From a checkpoint of a small mixture-of-experts model trained on Wikipedia: 2 picks a token.
Below are experts of layer 6 (counted from 0) of a mixture-of-experts language model. Rows are named router (the router's row for the expert), gate (a neuron's input weights, with its number), up (a neuron's input weights, with its number) and show model dimensions 0-191. Each number is 128 + 32 x the weight over its row's rms, rounded and kept within 0 to 255. Numbers have three digits each.
Before each expert's rows: "gets" lists some tokens that make up at least twice as much of what it gets as of all text. This comes from a sample of Wikipedia text that the model never trained on. Tokens count by the router's weight.

# expert 25
gets: " is", " was", " are", " were", " be", ","
router:205143124124124162113124127128098104160158166174087165098104132184125157082116095098090177118098147145167100088109098135163131105090172132143117121131116092136152145139097054176142212089164178166124137084140111093133117094176097195110177128104134158097148103108115142139146138151116157163210185119158063157109127155108109072199132096131136146119082101169122162194108151145117115168146087085052087099124153060099123175166082160147131116107126130093071115076136098107113118147123153127098131116132104120163128142167165105058067121081111104120070089139145179135158119109113125125
gate3:114143151106147098092131175127114067038133129099173109119141131144113088152163111176135119110123090121152133147122103115116141133094187097120167147128110155155118142161098107117137164162122130173097128136055104123163178081165191136128137101144100110153177130085150149193162131096132165120086176112120138160190184139081124145138060120182150119127203154104098161106148139136108128157118106096116095116148098082128083101140110087150164101167162147175118166094079076165160073183117145152134066130137171164026153114144179102116074156068147101148062077133138142129089106103102149147
up3:128144109168079134101116100197125190108065192099147152120137139176175142153120115090112135122093139162078187147091102127128137165132149123149104154117070139087186079100137122130115118091139070162131106166147062125142108191067141068129067102120117080116102105201175113105073142134112146092151113147116132123139118177126086153156143112140131154123150154122107131106127146101150142133168070169141115153126136113135034132079143183095098061128143152042122120076131142152131164148145102141145123127116088091117186134070130151154118079157098137165169114137147155202196112076116137161
gate4:109113190130150143090108071153084134112155121133199171175099108161106087131237160081125125113169137117132061117142107181126101146079140142056180124113157118159141117159156081110115095086079161173157198130110174172152172138147171123117121112153108140178136153134092130172134120156123101118096170142097132091079196156115102083153130127118161080150111139169092137134180116165125149091149160104162115109174113171132153069139101156124115081151131123107181152118084159094124127129179122120105119127081199145133096173102179090101139176158131084209110120145108100150081127106106151132
up4:094111084162167133177134137117116156062152098168139120160153112074137112184122142080161119174140144128124142148193126094105107155102112088119175148083171118152140067079150075100183133143074219168141133090109155126150132102136103114147096138171141161118088128061110154119113059122119154192115134147095123091113136189080092119131158147152151173167065118138137142160098098134107144104146122123164180060162161161083111141100114191100174154092161155104124154168146180113141150162114163169108123067160092144104097158173199141132158147121121132121107166142089205115093135089104145146
gate5:173110137091111201102103107133149121092118125089124109159161109132102096130059090043147128118158105129102097091157058116097147131111159140090077069099122127144127101147133139086159149127158135148199114143166081129147132157144076099113152114169153128133101172122145098136130060133176087154151088087143121143114156103127120104120122122179153134141127115156005085183147121067102131148099095112175147174166079123106060147136128099145160182097150136181125083187171167108150179146184095112125162142112125104083117119179161134149165086110075121078138145100080125158110107174127155094
up5:096117057113151163153152187118126158122107179133103150125110156172124117085139156125188146111138082151152118115123099078091158137208111080137078127178130116111205082116122156094077184136133143151203143124127127110175153122130128158182142139106074131112100125137113135102178138087138086112096113184107136149136086117161138100134134129115177171113172218191161128115124110138126126169119163149127084082139156108078172052123113154175131145089130122115095153147157096101089128183151087203097053069151108101112147145073174135085097189125128104156136129107123133159169109125097170120
gate6:170119176117102072090173125166108076093127136141093140100137103096095127133119137184115088181105145124145099150110115138119155121146161175146167167134162170144093185157129104118112116087126121124143134105174147172152107178159134196119145059147090116143107188142153070123078144078123087176079172137031127117199106120115127108077100094149152121096107142117136139123169134094124122210133081088140176159157077151120145164135167108133160129171194144129111133148066164116138154160137155085113106103178139090098091094065148108157131142084159118085171075124171127092112144176120080082
up6:153066077120110083063130145127136154141128090135115144112105180140166168101156146133126059154135166115146120111126147107074124138160124113163166078111128147161099080089149131072121158123114127101157117130185125120122118059178152137121112135054142126101120111166112079086158113163130143124104120147186098182107061159120146120079107149097109178150135172188125146119082175085115143103209117187134089062131137141123168097090100172104148112128146173145085166090161137136062117131123128179145175155221208160143157165087118136084122138119174122142120141164106092178151127158139159091
gate7:136165114147116158085185085171138083096120155128156113155062152118139152210155145136112136069092143154106112138092111183197149168082119079160072133134150131103135165088157161160161113077162165174123136150112129109143082067149125147110148104118066140095170168108074071150143128130150136110168152098080134114117132165080142111219164106159133135057118072136138114149129107166146093087165069133119116103130121104135120102152119125120130152125085188117163150127099152138140203098097096137144132057145125158187152126095098132097084122185108103150131105132086169151101079041123120118
up7:148134172092097107143135129107160105110094097083126120116075076070170154167110107150101126180145143102136092131086137116072153123127090151166119136164158083115172134109104119106103146171091099148129143134062078142086077118132099163100106114145126085111179085055152062131147120127122060092145134207117123117107120209109156151177143162139106142140186077090047130121166161160116110168099093136150176087120147130143126108103125095066168132146091069147125102201106109104167116087083103086120061134133119145181091067139120098056117140181150093135119156148099117107132136124132105128
gate8:116155123157135079179150069170143158225149150200181127131104143149105172164121180157166127142077134145156120184135118179138155088127110117084096105194148115178111100092099078139112121076184105099105115135105081094112155157137183151203132154140093118083129204089165109158139123162150104102107146145111091062173073123098131122143127071138148099123103134159112130125140134180088093091116107084128151098091125087135059097143085130138127168084113185128112094153123153117156107117097130122104148121173106106145120150106111186098107094084122078130109073116190145139099118160184163105
up8:158115184141144147162111156166124144106200134140169147140115128153099117136104100131111076110141145120126188103144141174180175166156133136133140078122159168099100076148116074143108078076115114113075146096166098176147096120138109124128152090155069132102159106169169128088198112142086100093087132108135163137138053122110085108092120072122135119162104144113117110181104115102142179074127131115171180061104146129147100124128125115133110163050039150049132166146057083153106177170118108121126120126139154140144090199122173148089096122183142115161171123136095128096089087101185111136
gate9:164199120085171136109156108148144141116182141137142133106142071109132133077090106129123110131193106122088100125132163157088090137092107104094074050093096128084167179129079149119152122142172090120112128113102075166129105142098147142111160130098138125120095107140155142149140233076141107106089156160102186149138051120183074153139139141138077186134112108066100113121102147159062120087129079108166137161145085158140117174130061080139135065175113132176134096141167126103117149145138129147131151133089190123123128210108163105137124127144199107056101105157142127104139133093135126099
up9:101161131103124106140098169175120120198153139155095101044081176191089108138131124075125126138145102159156045166099145125090094145077149181122133145206123125158074106100076079171154152138139140165044095111124066089108099090079202170144158137173133117113134151142136139146146145165144134161123125137163179121143117167122127145105083118161170114124175138131121184135089119150139071175125137121149071092112120190136117155179131138146174075149109163190138097159113094125109104120114159095169094101104100146097151147125123151078147075157090183126093086117152105083151146133160118114
gate10:112129130112134139098087161142059113109135072095125149222111119121122121166104133096160056124078138124092152124157097156162135192154161141125096104131106140131164159125151114203102086083107140169072149064171077138142155191172088098133163085113147098069132066053137078124138115100164125126160148117158132128135198125102146115119169057134114127206130166135108105101085171106113158178166172048130099120161136159123098131073118092120115152090100114119116151169198135159115142129190171148122131106149101144078114111131162093105097141124078154158123092156135108124093115107119110102
up10:117099103172111144147183088132137139162140112078166141135160134126111172111128127122070131167108128176131159116147157158068100121125126072082119166148105107143172095035128154188107149123171111159127159142132123140180133129127118140141121128123164088141143085160043047188098169121163125142160124211159113077125111115125131066091140128082063180129096187159108121146158111125141124097114140164103134122184181165172076144162090159143102162078114101151162095104140099078175134138138129111181152069122107150133113102073190139158105145143171074133171152106149110088147152153130063126
gate11:100121078127154078113118149119133102078148133163100133069124153165126110131099109089105146109144119122150125138136131112162177090150153120120162142103142168123117146139115125093113148119134158127141155081081142123112162157113113164083166158182174125121136121108119108067188136095114094082066122107143137131128053091124176161097089144096149215109113136115162037156102102160053123126139154094129122142162107118123173109145070107090110127059178058153111107139042157076145171092161090154086176114182164162168145150151217121162135172130171120156139169151201105155123133125160161122
up11:108109075149106087091124155140084129129120135156134131127184147168122163138072201099084091084050110109129148068126139146099121058097163102183186124142135109143142165134111094080174145137145189102105103069128108181120128058167141181120119180114108122129087089108152132151130087071156133129114156101139135149106137089189120082076151117132104132200091176114150146179195183152171113144155176118120128134140107094112123119105095143190140091107092102129138152092113153149182136105039098170123114144083118151127138115134148097104144086096107126167069139149079121092144120109078142081
gate12:116090140112162116130048138102174091137146118116120153086137134119060078150137115206164034105211186155102130176096119132175133156092141143104109140103153108092159168186124137111101124073120160144120156090091121140160107169163138138134140124161035165110159164126127150154140179180157137104131139139166103147127064043135133176178119159103156146099093096082139107104109107090145211168101175138210092120110155127135137162092160154117146112145138081123138086074126105115085101111145185125104151159138162111124143099127076172131132125135117177148102149108144138160133117096156157137
up12:107116202072112128179140036127099078169197141157127125119144116095092108129161149166166117164070185115121132126091132071128137171164118132094134138084053124097145169136114161125119135130152138166080139109131129136087181105145122084121121115112079063100099106139170090196123091145113136121159147117051130157062070111132108162176119086093126113101156162127161126139131141110209106130117122163175136136164152148128100163161141144137089110147121113124128136120136134166209081096105104067197144092150150125072123145203113126133149125119087171108125071168122091135141130071135157089
gate13:154067179090160170139089095148113132168118163148154184135160138148175071123105120140113104130160174120104078051094175069103126183099113108103108152139079141134131089074084136086094085144183144152078145102102088108115144118170141124171130128046086134131081143112144164166129124148098124148093137224097120100169119098159136106130169119138139136105182119149122124118129114058145148132152127104144111172182130107110097134113097143060182082109170119122143161122063114110098176075169109157151119147146175185140134113116130145133135102093119118138144160120164128078110169216144119205
up13:122156128177160092090140153152030140140176120078126188084139112097103082141140132161060112107099119130140132085130178106117154095151174162177198055133128120115137154103113117150102168110093117128113082116132060146124121115008078130137147105096080043196132139211111115149126145131131152164099108112139205105137095150122107106133108109133169112132181116157122171090122093116172093166185165097114097168155112115172087116167111134130144185104155124110083103156139100127166134085145132083124141121113067143142167119129131187146160134131129182130151155141144096155127145108118111133

# expert 17
gets: ".", "g", " that", ",", " U", " this"
router:116115113148195116116165128120155155081181112169093095133147085110113078163097181080090113193109168124131103133121138130167097112166158136123100138180183170139169174107120147159128077104111101086076138135151127136117138107132115083221124069101153117093133169124139142148128161136196146221112147127110112102119133149088109158080150107100105132107113185129085125074092083163083087107156156127123110070100137100168128147105088166171137160124140126126068153121098137191176118134136110157165118121140138141104163113062130083116136169142197107118176085112062081099113130100154085197
gate4:136170100120148063111099143137163112140141133111171129116127145099101165137126115147121147148152106088120115146170189061100149131144074103147159149083139137125179099105140212122151169109060170111125110154110153120126098135124145102128131174146202142065162129090150154131182086134095196098097064112167146138101167137181153101187114105147158155005130116084112062117175111150107120134114083148177138116115100094164129123136137104137089152127143107151088096152128132077041117113197131148058097128128109156127089173110158113105174094147130170085106110129111113136118083099098107183
up4:129126142068101081095113207166120087109142109122129166199129115109113124097168128156144162118159106146083179212127142145114156141140047182110149195157155116161119171178192088129115131148196118111119175128156138085132113130100116069097081120153114123135079141076088114096156161121122131139136203145144149151086153137158102231133162152151146087140169047138061143133110144139107165077109079132131074148100095109158127143158159066178133164148134126124079161142079129155118081144146132165138158119172112125145106094147119106167136155089146155150141151155153137171109137124180133127
gate5:112121159177131133109209140172165152111142156126130075160100134159161160101138114094174108110084137141121115092100104134058072180094173109164185171087186148095166106064113164103100089131150172150148161129116096119159126103156129089124191124111108113077048122140119148070138184067138163112163134123177160119144112139119113133050190129159101135118118186085152122109147161180078159129151090135155084091098167124116101167160120088148171106172172113168156189138098125135155137123130166170137093145172145148134114099109076158145081174166142136142093123124150157148108146104198139151
up5:197212141111171141128111105183106132159121106178090137178163080121118117117146112133123122127107107073162112085107145115099117144158148147102102138115104116138176073158094125127140144083094098065185179198143101133166135146110113196106128163170109127124165100120120171092166091109184154163102118116095098148146141123066089029164089179112108127134131132129094159148147129100099137042161153116143095099153095074136125135180093111080151124115120172135054097103093066142127054105148111111079126118141130149141070125125128121157162092105082132117106144167124139097166174154106070154
gate6:133152179135139149115129059166119136097134107079127122125106112108110184144147119150165214165173128164136170148147152169177156124112101171103127147138116108133096173110138092087107109101103166110112122135085200170126174131116095119052063154117120106140093127125056064110151134136127135127199127119150086097173130168134129133162158184125130168146122096097109099186116047128085058049130112142149163116090125075083186155126146081126127050160189147140118112173139107113129137118207100149169132133150102177106152121156132109090090151136163131188103120124093122172132141137157131096
up6:091144170102062111143095170098158197103126152206141158123129183164108143122113115109095143100140123132141133110125091143156088143119119166155125097120130118073172137195153090111104132096101087132134106112146121088151141085097084132179133157070125096135148067096113102145119133164113161185116187092127107110145153106113099185145164137115088081102175083173130164163196179140123079127149110114150135146099107128115117129108133161118154129178153207072116093103077157177138140122144127078071121110226158160126150108100121110099090108202140112138152168113096080147046107076124176125
gate7:130160078116108098176153126124134075113158141113104128144171077160096149085099152146107123174089150178117129165131135108144153111148147095114133178132122162131099097129104137085134145100140140094114108103153087128125132126104144131120088121143104193122116099148103169124154156142220123168100126155135141171173134092120145080141116166072143146155126180102153104130172095101092130141132133126114159120160172078049202098080167164171174105088117138169108132108106102088212177156131131098152150101111152119111134066135076170136068088089010129128077117103128037161108086076139122109
up7:137140157132144084161126067139145082086100161129126139144123151075133118151106175154080153097094132134150135179145124178097127080118129143149113150178141069159122159118111179180130134131139126126078125177083181120180147138130147096120134133123111176141088133168093148116150224146071160125086147072138162112163083190141089133102162154145116084106086095133110129088085124111094070140155125112161109122190107132163176131153110154078087096104153149143128141105171140137168131068083185111106100148112092089209063166099123138136096077115132156152119148175094182163153150072162181066
gate8:154143112149135128190053102101055135138125144124058141140152126121135120122077104149137164141091090152166161098157124144158110105183052122122160175147189143146109138128148181128111109125146133133111191076118146135150180157171099113157145110103112106132158116128143136153131074101028118081145095019138104115139104078120143122108131176122118095151128156182111160154075143156129161112115092117148193169103164075145124119095100116176150161156130105169046119111138093088077117107084166098115145106128095157120151126141051126149112112109164109156077198107158142150150078136130181123
up8:151091120114169111177162095157127131118140127158103092130145149139118143186149141110144108078153155052219119135028073156115152127129105149137059116110133143137120160139081155078133089102125130118116097144133154117098153086158098145108114103144131068073140115098157116091140140136174100119134161135092156136155155090101153115125157156133139147175192143081107129109062116128169098125094132130182096181169168047116152175186094139111097173141129160138083047175108057089124059090112081095191164118083108101150115181130108129119171124128117116096134105086094160134164145133094109141
gate9:096246121152136147074095153161113111121090066144156172162151131131145146118147123088165169143144095091127150095148125123139141191080171163084156062130111069122116137147164172127123097141106132143146095115075126129141121099113190138136126103088114154167158122093114155156169163107112217087145096115098147093145158141116121112112135110190137124110087150117097117175207163156156139132118139090148128180122105100178082097133139128148168148178198147076157071175157164097119125121177175058120177095125117136077118113089133173101124138132133149113131069101081092158169162139163133175
up9:094151164121108157073150132202127134134130103187099112093096103108091143125149119158090123165120163142118132152120146192136148120100140131093146113068159115092110114138105184153120158125040133171114119184129157131086145081114076144149133125100125154119112192152110161137110189162138100099175116135102142107179109161101078153080086136118145114093123179150054160073150111103121134158148120158138140142096126096162134103126065099120140095085155160144107158149179177073134104177160144107184089083119131132138211144074092189237158063150160177109109109121135145159171142121115151131
gate10:157184118099185092132114101119074143111160106088200102084163150103101106100115127125081138095083138107110168137148106188160121137079127107132103101078128141136085112106150145125151165114092093120099129063131166135132127073109140188056112115108088095128148119144105110100131204126141155127087142155164105153097129170170128213168127141101048172122179135117152135075134123153076118066109107124159113118052127144163086119119148150115129154233163133152121112142160178112139127113132115156120168130127141152087081067135105082099180104141149141105136169153140105176195154123179149180
up10:099166117061121141155129123107188217148145173168168131144087110090087149125138165120102112103135165167112145187085173123152069145142147109069070107121151133120146082163083127142096160145170170162184143164110085105156119112152188119135114158119123129146089141097107165127121145126093159177160103134167103134116103122083096137149142128142155145157066167110161136096148191089117108142103128113107139128109076117117121110087093131118168147073104142172085140061125095115146170111092206118115119166111042171103183151108159250118110191136131127112129110143107149157164122161096109155
gate11:140164182130089060159116146172153151152164163170190099137158138172111127164200110165126106096203175170120146137146082145113169100123135106201093172112095133107166100099134178151120165157118113112205163086130135130100167116148088095106147081148167120122116121074139142123138130129139168131133163163044156111133185104117098141163143109107125023157076103102180136173135110116090118128154100111075114105132116099094125101086159159159077181138090126100171158137113135147141148165085189142150102169204165138108109138099126155166139145072172096115156160127114159116118146125163142102
up11:163132121127067110143146090193135101058165117145159107149125104157091116130149163134156132146184152126149161144102141224108143165095096142167106095105112119074122137175172074158117135103078196107128155155122146156115186150105141116098161094164169167089138185069137159148075135126156129087107114126088119089133120145177085099159105168086145205115183145073167135158145144111120145179116120121091143174106143186098132139146157180141135133109062138103093079139089092124142113164113130115191133170156119124162187191087090078141155090155171162107124133178132128148148146096174135085
gate12:156168106102116137133166131105145137119140150079123140142196151166159172175134125144116158187123095181095061147147104143088171150177191148094091084147148172107070162136143101150169163127128179084104166138128173147137138131097156130119161144075139084138173090134113116156147137141167061136064118160164178148149096111128150138123086120110107148130137139061168166104153160121170111163149174168134133112166138086069124146114146140089164111071147174117043145117092146089177125181131093124120123073104191118133131133107136171156081097121079074087110105093155056133163122120155050125
up12:096173129179163046107122126130081139107118119129156162160105112191168206077061148110108119118113126166152187117141164168104129140143166085150079077158075110163151098109161134163020147159141171144194184103139125143136085128107159109094134138112118203048118145122139139111132196155131104136121180137118085146118174131108102162092162113115172140119137153107176117110128126077102145150080111163117135097061104112131198119122149150137122150088144131146104126139139091122128164166110099155102178085096125167178141039168115106157140149132110122163104118134168125129103070112146112156
gate13:161103122123083123164089223133173105131165156133166200146184129147109148113132163161124204164108183082159127217170112122098161098095135176109142168142154148117106149069171114132149133178170127156152095136113126120151150057134120117129114122192125096121110153095099144123115040111109128057101123094082112126105113091144124115169137139102202168147122201105165127097120083159151118168107055100075124113086138114120116136096175156143132121142175163124131170204123079133169104175136136090101101092081150151107145141133154147111080147141118152116086151102167178143133134123139097147
up13:152156067107134115100147163135117081082127126108211149091184145153157167125124133103160124126122120156100110183078127142127096150124174133129125093181131121126128167084130110166122151118125135117165084117113093149152145159094148048097106104093110152144142099117204130139074204153178121123095107176117118131131139093129157119152080129114077115110114145092160087207161135101146113049077097125152171116162137138108173083107094128179083111104123157127090172098141136103096144149178127163123134084116165093060108101069113099102168139158173081141055127147193145066059091111153114100
gate14:145096122113155115131125101058151111115033119148117119113121131102077180119154158144115111170110123091189118155125118149098127138127203086097101097157127157093112167122154103091114152142118178073140152121129105081112182170194123066168125180101147147154112095158173120085175097143126145177145070100105134107155102098157154112093160141168135142123156102130068151118120111131082135144034114128166121116105132107118137133203129094125109134132152117123146131139219108173141102137154154147125129117087115145161102138090118115150094172122201075203139152043191180122103116084146085091
up14:177148132135098210102101171068123110172142108190161127096186138120128140169146104092179112094116100147098164062130170114176161107138140174179124147191116146152106059159148112156136109106114156098066117113133132120172122144171126128079167044113128101140100097075136180161128116176101097160120142154100116125091165097175136130110152125085100116074112124132112209154112136115147139154080136095140081189168080108145148178119161094137152086145095115140137123118139167113114114152183156123130148084106187138117145144152157127112110102144141135067085072172114076107039093129101129171

# expert 3
gets: " was", " to", "t", "id", " had", " were"
router:139091127103105088134165058136046170078181125100133119167080147214157146100102156067106113137078119105123129133151115158094124132107170140133167089141124088129115182183087116147127206126158138147142173115091105128157113122105150159101109106154120114106085108157085121117169147107127146092146134138116097131111087143089190119164097123067106124103054134102109073180153131144196136149158100126119071124182090126130090199139077140158119081136152190149130146101180148114143102151126114149129080167095129082168142140142066156084065115104136117105130171091104124145091181133082187155
gate4:124153201116132141179138165151177176139135113155138150180116176089126048155086084169068167135127167114103139125134172151114143142132168088092085133137158101116159203103125146114161077085130124173149161134119180158162109114143113168080122129129048121162076119148142096096144147088207123162108070188080089093141154129141125165105139133108177115128107132150126135118105093126169135128108168087089123141160139085118087061118129125177108172130109162111114158166089118117149146149154152101117054177119189141207107195109126125105102145123163142114111129155169059168103141163119159148
up4:056164108098071109058144168098111163100161121189135153109121113110145170120135154137112110196188103100134137118089126143184145102107118115080174164143134117081148150156115161110160154180122147202155177137101131152129128127155211123117104150182156158122139137109093146148089118160156091116133129123118088114095169074070140104075104084186158124156116082146147142142140123097122122137106182123172097111062119134124104140131123162183162135131128099157097104114123102208115121118216087173120108126082188151145095093114180137113101066148108151064094104144145163164068144149106070133
gate5:135077151150080145123106139141135177102135161138109135158143123107125194111114125092133141070182161163153121128152110107136123109110118074142152152146176172174068132096118196133172171142089108101083109131112163170130093126168160174116149148137073031148137126128155096122123107126106175115147135163146119064136103147111183144113136053135106081163109066176142147184121168146112122103146143114163151127097145096186091121172154073133134100129124178096176236138105147100155166143185143115128170119120119141147107098109167161123118135120159097107117083124061072062151118110083187178
up5:097103046113112146163143132089134117123092101114159137124152213055132146110096188164055199085151158094157064129141195131176129178121165117129124169127111191133103145134081114184114118109163086119124104116091099106154188105102152123135197157133137098159181068101141125082198146123150147106159141159150111074162115088132122110137175160105153161086166134116122126110155179190137110137075091135151132124173129081131119119180157142131192172161159095116155086136128130110123071081125143077099177158132141163179153140161128110126135149149070142080107124146126136102099133157127133164
gate6:135209159108142158136173143194138090176132149112173148181138116152128108065094050109099123157128204151141126104133089142178118127126171138152129149121137112099102114156101141121174119153111116139095110120099124096137115179137208099138165105065077123098149084123124161134056195157160116099090127163106159143124106135169141149169153085168123171202133129162152145184157146148055161098113132109095175114108090095112110153198130171089133132100183186139119199172152140128146147123103169091159164131069173073099104134157143149135128067097131110158188161109122134144144133132127117129
up6:130136106146168132094086132099105123143159140171094143168171130146152128130155144134117134131102118168102129132135100126124158112120153131122118154124117131082071151114185164097114181126168164147123134054155152096193146125090138126063109145097187093095134088114107137174136120117187165129098124128113151136071083095108120148080166163133097151188134066137161197177142052160119082100120173048095108147137204114151183107136180124132141154063070160139120088096113098139123089172119119108114108157171111153094082084171143118106120088067105215132100073141151091086096117083102128156
gate7:136116144133093105103095081156088162104115144169100076176097122092092136097103148122153083116107154130119166141118161151105149119147111129147099076146124089090092149152089144154094150133046104113118084082112102134115164138095140157137134102143070035062117119170143166165139122170114131191111142102098111169147166153152120172120136099138134133110142123077113067105122133103061196153123175124150117142179211139123110132184181115115107125097094163122135051115130124173163126168153166144098107110165096108086141160122144196110114098179099183140192129221158147107172189116125138144
up7:148144083091092166117081095060129188164146181151175136085127152128183137132112109078084166193119140161160056110128151109135149067126133132131181154146129207079155130171132130069109099060149090141080087120118113098121136096119180150117124124129149138113117138097162099081096155088094162129100176114117135162112067128170151113139104125150166123181150123138099154117107101111122131095103110051124138143097086127110146104145136147059093113132159143194142113188139084123067101100099101161155146112183092146134171113137153158105154148164057159146169152128205139095110131089143185157
gate8:129101088179139182120076107143081119108150124132089170096147114111164114150129181130149149170091135188148155128123094104123134147119146157132100143119055189090131169107088171122102157118140078095156121145119167164051173084136116141136111110088166107112118173136104124157122112088093109174134152103176175143081151101186114145129040099107120198137150180116110127155218166152155141162142165122072154109072077142126124183137072131085115102129075131156112154154132186080142094131139149132145153113168143079082137139097027163111154152100136109150118127106108144159163181111093130156
up8:095169089129162134127127124174122111100100120138074106072139157141106177115134115142141083142147127138119129123160144107082156118130111183137083176142130072130116117155116086137136125136122065106139175066087186118140087153106117186163082172157133132109083074056122082143099142133129116075111109125132102120176123175124148143121148119152105122083116099087169142148147098170094107145155077151152118140205076069121183100114103170132100105062210184151127135132157152159099075045089047092032133105107140089113097132127158142128094144162116137113122114207101127126149126141098153113
gate9:088152121105141097099162121142133125171185139120105124078141159134102137087131123104156112119073138065145105143145134105153149117108159068109148123150115085130101105168191095144107072099170130112122103132130108146174135124091163172141129149127134187100181062107109133144118118132122083111122176125171161036103076184107168091136113191092173188141092129081122094130120192115155105188138063125140207116053098119156107098126072127106184111108133142147159164104122150160136161119111170112062117094183134086193123153131129081162096130154153180155084094195153115113154120110146114165
up9:143137101180098099071175093150156115126138126177095142097145050142109171143140105110171157077081102110083135099159157092103060144149156100098178166086138164127106134102110123088202087214110137167155135104156141153150128088193108124113075116163187133138101154109138110145149138216184186184107114098146130124084096155154189134096144146125079148118147159131097116118158136117167091148159141128103123162147150135180157154120133094161185138169190147149142181153125149126125113110084163091183115115132077171109117117088140140111086131143161174071080162126070111140119119086155155137
gate10:103122144152120145132182115148113143182113181116159159150087172116070170198134117122203142117095133084072134080095094115089132164169137176126112201151139162151139147169126147080152129193071131141163111122153143115095146125128108157133111146046122153074145161112104111085103153160153087037125160154129177115111131147147146088119113104164133086094110131103132147039169147162111138125101071039134112147127126107129109200148083171147205136118138131133107115154166136153098151105098117130127135166148085089144176127135115077154123109162154071162144173097110164169103141150147090092
up10:102099142028179146149107139198138167166170070071113158118149099152158103139139132189114124123146176060129107116113085173124145185106139126111146146160079134167135125105132127117121090068108176092107140145165087110156165145140150100107123102094102111094093070131116195163122151118096115124163118134135138157097086124095160120121153164087159126198140123160140099123145112088195084119136130143131133150130178081146125127122139169149079134108093141103146156130128154112153118102122211153072093131146095200147079187135213148195092175096139129142107155153130067183086156132108086130
gate11:151134147130130108161148144176151084120082168146150122141180094158146151129061160131119078089174129100184137134104121161119145074108105180070132124168061094100144187142153112029125129127101166145134087096106133099136194150165121122168123068111116134070142171150126123098129129124121107171106086124080131077115169100126129131141124075112114094134138121111178027135104193113141131117117114075123140096126176116126112159127113093127081090120166104169122089134131130158146139187125118164100182141199126127102137149126167209111123170108106144122091080086211075128104121071114169120
up11:161098177105117076145110151165149174116149063095148097096103142096167126098176111159126140149123119100161166111194080136139127100128149186121131106106075109186149097165076138149134142119133134167135131154097118173096072123077119055090136080112118071094106142112113117089056095168188114135130066110094155126142131123143154161138084113143129083145093178154224167153178142127127111143147105109115155132149132137170105106141141094130106091155123137069124117113135164094148117101172070075055163121155117116143140096163146142064098138182159190173108103146094120106118152068119099051
gate12:095115135124131130120149097155134102156133141123131153096154121153050149139149115117202129127065135148132135112164110129113113085094122091129064116105142092143122073098106173184169169129132116149121105109100096100113100152144150168085111181187158110133118095146130110158141142250145122102082159116181050139175173124091133122177075125109109090085151045152084167106135187122102135099137112174111104167136097176119183176097137119170043145130143151129075103143113091108128139157124136141192162117092121136149076080049149171197143097093129106144141141121144099136125107145136094139
up12:154198141115168108121124176128147130127112165088109179120098109112116137158162058170147126085120168165113124152113092141183050129147160107187133189096092162127132165142117136147088132107140128071109196097117185171221075162090113180136158162135172153178146083116093102192144154080129128141131148199132084105055088102167106131091166154085112136104100093134160177129164138155127148127156087124125124088137124181062106088150116098139139120126086120122112120166110160173165149097113148146122189147092119193122136113145151080128117144129092059139154139127097125093162095110098110099
gate13:176100110096106130124114142110142127097082115072120170132092107160085137107145084056117100139097139119184127072130098197098150077112114163133105142123067108160086123106115209143148100090165104120121158121160135114124096160144145101077144171135153105162154097036179193106213137140141087133090088048074092110129179101139134126144154172115132178090125130108113096101142121123139115185144042126149122120131143118130086119086123214138144147120154134148133203175109114114077107159120108158104122102108118147157107119124161150162135149122099130162153168129088123151156131118093226136
up13:133101180102103115183134114174149130139156139157084143112178246164142142153107169129161073073148170138066102108187119065110217116169182092091114125164112091163197106112152100146119144091122089131131160157154108161086170127143150158140101116143138110110113111106109114176149117116105132100112103111101098110085139105146117094105094140079118127100160079120085132098105127096143155101144184145164088142186086112073149114150128137136125158129098137098066134131098153175115139055128086127079138095147188238135151157111156085170149135133101091099109129127125083126151157149125090134
gate14:089099152154182116100159155112129133144154130118037127099093111126083146164181132181119106105076181168144091125132159163116201184161144096136174142100121127139097128108107122115144113084132179137153146139104152108139175170108127139130139099095113138068117119090104136183196125183100084090122109121128136115121148158126101166132146121131076145085106142091193166116163123095136069093156154134149053160126083210182106076144136109105119212120134074094097109133172130140167094068106140118129144193085116134112107150075131131112150179110162099105164092053135159188126139154106094144
up14:080166120122122159082161126150152123084052118111162107180144111107137180089141113206124089142099131211131179157141126143111139133149130135117168067140144165134130165129101165158138136128120141124076132093091152139149193109089139156140095084127159098071141216116108139187088037087138148144080149138129156121071131188157148082099117105126132141103100142128124145197144084139137126126166104147170108135154096195082137134159117110105104131134138148104116061115140152123130092071135117118144101156097150101192127175140164098151141080120152106075147052103146127094106199174112110069